Experts of a small language model: a shared expert of 128 neurons.
Below are experts of layer 2 (counted from 0) of a mixture-of-experts language model. Rows are named router (the router's row for the expert) and show model dimensions 0-127. Each number is 500 + 50 x the weight over its row's rms, rounded and kept within 0 to 999. Numbers have three digits each.
After each expert's rows: "comes before" lists some tokens at least twice as common just after its tokens as in all text. This comes from a sample of Wikipedia text that the model never trained on. Tokens count by the router's weight.

# expert 45
router:444534484566413455503561490499557401469461480529595499434558540468433626493455450454563491501507576564515494484552611524498418463410485469489581547562453556619449454516531499535472401581455528469542478476579449382436554494521526518452529572487405513470594407499521503504519456459459434492620516589431544477501621443474556562551522521610466495432451469623477493600529467483592546520554
comes before: " been", " the", " a", ":", " of", " to"

# expert 10
router:468516505539476428491567529522475468572495498575560532513482365494503521510503580559495517506493495473463520493483511477501550509598579538475434558506498470446532499589498581484509363432471467479481409478561515515588419454565564485508401476543598485497535448524563519498499437484423536497490547418363402454468433541544482503476475458479504541550510604469475548491468545344480498491475
comes before: " ", " —", " +", " −", " Yes", " ."

# expert 22
router:486427515527497423479537485468466514439517462564471440442511620532527496481500490493556456610491533500430513480575449474513519641485571526442518485480509450463513390498425492614459496447489524493408645485530506445506370571481496577516563543566443503441526463543544401547500570603471492445594497478511445553517522407475420564505444451450478476540604457532453507481505534468540545449485
comes before: " of", ",", ".", " in", " and", ".\n\n"

# expert 19
router:431639532489500524487491558466552499494473485487451494501610548503450616545513503497554435499505524410550571451568491528516476413531453558486529511446540461581549485504494534568476590436570489516449470536480469485515511468534451455489449488413486579535521568544397476562446515524471485456456431428535497436532523508548601608427514534496504543444514528569536527521517467455474436461582
comes before: " ", " States", " century", " -", "th", "===\n\n"

# expert 17
router:481526449473463408473608468438485435556446560447477513542530535541492517366446523530436551451447496518574572545516436533484468476521452494488589510452486500551463388432524435457601519492533469461591463519551355443494529511446462561470462425492471443445519523547474516449535584473509501450598472497478501539470448673526461550523465526485487454480450484450475437504527532562481541517543
comes before: " a", " the", " well", " an", " part", " \""

# expert 41
router:525465427463484479495536538461470404396506463480502512443504531486544502500581482464557504542421545555543480489485492540563549545434461513527476475496494474465493572562507404512478531437518485523555533488509510512434506539519417528503470487572474501511426461595581518515482550596523462497526425463502400423474511562514574476561498463590448485504476493430501486564522610476481383450517
comes before: " of", ",", " in", " and", ".", ".\n\n"

# expert 0
router:515513509422483431464573554443532448455508607527513370422497469485461537453561441527491471421563463469578511532539510470400489512391568488473542438517485526567532497557527626493497534557567556518523590500501427567586448457456494577463554487582479504505525457484458512479514466524499459525575541499494481520507525573521453478450499476476574574493487548521430493629628517491488559417535
comes before: " the", " his", " a", " Fame", " its", " their"

# expert 34
router:471485591507518479442507506473542505464536508471532491502457539529526523456601474478512404560494488557544531564481491497514514567482533462468560474528498482520563568527496577502460439488548467470501465532468496484570606478491520541478556528466530411488498579475564562546550416435471459531500522535544489501473386603449401506412471518575491534461541506408508506442509482533570485429487
comes before: " |", "8", " |\n", "9", "7", " is"

# expert 44
router:498473563464535530571413452492546464466446509582447570523612593596433563559514516490453436499548636479457430447490537515377478482480493510523438500471492547482579512504535507487464538502551489498431562530517433489529454488421536478551502470542485514462468412519533466413524562412586478495488450458473521543590516509527562519506567452494409509555463548467493494515570524455481482549542
comes before: ",", "0", "4", "3", "2", "5"

# expert 6
router:536456471493468525526440543575482485600517469500493484605484502434536484478565498392516491521451504535507556462484495504468520452509492450391524527445544474493525454435461538425518512486499476540459618415554480502551533462529529483484488413423482560553469415573484462517504506445374511470431490488487575553507469471536576445548492471443553378490463550589499522561483489506553420503529
comes before: " the", " be", " a", " his", " make", " its"

# expert 25
router:447494586472475558427515512494440509627429481447420504575493440501446580476543490519525451503519509486530482356414486554560532569525514529484511523585434538450322428448498501548541465446507569461422509490420535502515454490538519513583531531560562550549550461564469437529404496628507504532489466524501427490469600543503457529457454543457494472474461556501513487463484494483507469533446
comes before: "-", "==\n", " also", "\n", "==\n\n", " ==\n"

# expert 16
router:509478498442415523457469453558451438545480539460540512515490409505469555515485458476513460457506500503507550451460444437478475479511529511527470524358502509486529483437522433464454509522475485446490465553513548598469496516559518385555528502458558453500419534437600526504425584439515608564483542536524549564475607572554524570565449415542448431584450412503486442487451537434437494477393
comes before: " to", " in", " as", " on", " by", ":"

# expert 8
router:456529499523478545495508488434524577450567477472508525512418605513587512568414518504527525528492462434477498535538540544519532518511556564479471549474516513545530527553513503507500496504529557413509525569467458525417557379510496508410491474518604542503477504432493474538534481497573538410552472397538480501495445483592477347472537440522573571535525453465493504554466412503601585487496
comes before: "|", "|---|---|---|---|---|---|\n", "|---|---|---|---|---|\n", "|---|---|---|---|\n", "|---|---|---|\n", "|---|---|\n"

# expert 38
router:441516516587538578518528397526499545520573501542465556425510578618533465416455459528501543520501511536539488671542547513463393567514450414606409511491456511511497576552475530499506480565522534547541460526455521463557470485597479501552489429551593423514518459533523538446513396456438535613494488563571467457593462469504428532467520497483535575460461453483476453418547560500478542445471
comes before: " to", " and", " a", " that", " he", " in"

# expert 12
router:602591518580447604541437459453532542463491489500515469435484440477475513512578565603545389437460584440601591532438465468567489526526381512473467479645540446451528447500540517476512492530457592453474548525433529530514529434491415548517448508575440446520490599553460563493483544425565525482402437513524540491536576552520496459483583453437516438559461563495565500516422437533506412519518
comes before: " |", ".", " |\n", "0", " m", ";"

# expert 35
router:499559473499489495530532456557539454579470488539467482432567462535459540516481433480475531449446509444539476361522599509511501481518524547475434534464576509419535460545500540504512493524523605463517495430646560436555496510503510417426565453532467574602540442519517473506544535528313448481445433539502491471495399446522484417369482543561575446442492535433495589536489540455474411526498
comes before: " ", " the", " a", " —;", " \"", " Arm"

# expert 21
router:500571495472443561518496502506503556431484515453563537482522556408521414475514496536492479550547537459372447512573447488536424507534429569497501535570407419403442432564412448399501436529550540505534503505470457506537492479521601457477530512537480554542542532572453499544511551470487599373487573514476498598526370509499539510477487546570501513469559524488438499471525611529537577455515
comes before: " The", " He", " In", " It", " This", " She"

# expert 18
router:530438521532401379481481406516451520502509558516432475500458462473499473530591441439555512422562510437516455558507589398543539559457515463507549473463505595470480485469451486473452458533470520447582505413521495488424497492592490450576503441532510477471510544531534504432468515489506553534484485547482458518423605487509519570588577527521550465503467512509513426523510479524476541527575
comes before: " in", " to", " the", " a", " on", " by"

# expert 39
router:534402538478549517522563461555433489505408438510457477493523549582585407501607528392461435517525533527460516558470360493493462540526518461499518549539472493558540437569447437439498522467577496462489521507519478492382431512478496468442452492452548531478473537542509508520553613547487532442532453527507522512502356508528558513563526512473449510536407575501485466469457404466470420562500
comes before: ",", ".", " and", " by", " to", ".\n\n"

# expert 32
router:500484502570545448573541508593513530535462517531442524467476568469449498576464489552557433365496428525411478446525510509521508561485532487532432435494505465474528484519492432547471562417475412406539465510456498486437584466560503419571505507539536444550365557527560601552480458483405524540486525475518495537483447430419483520486585511444501362577596504526505492545576487420607525529551
comes before: "9", "7", "8", "0", "6", "5"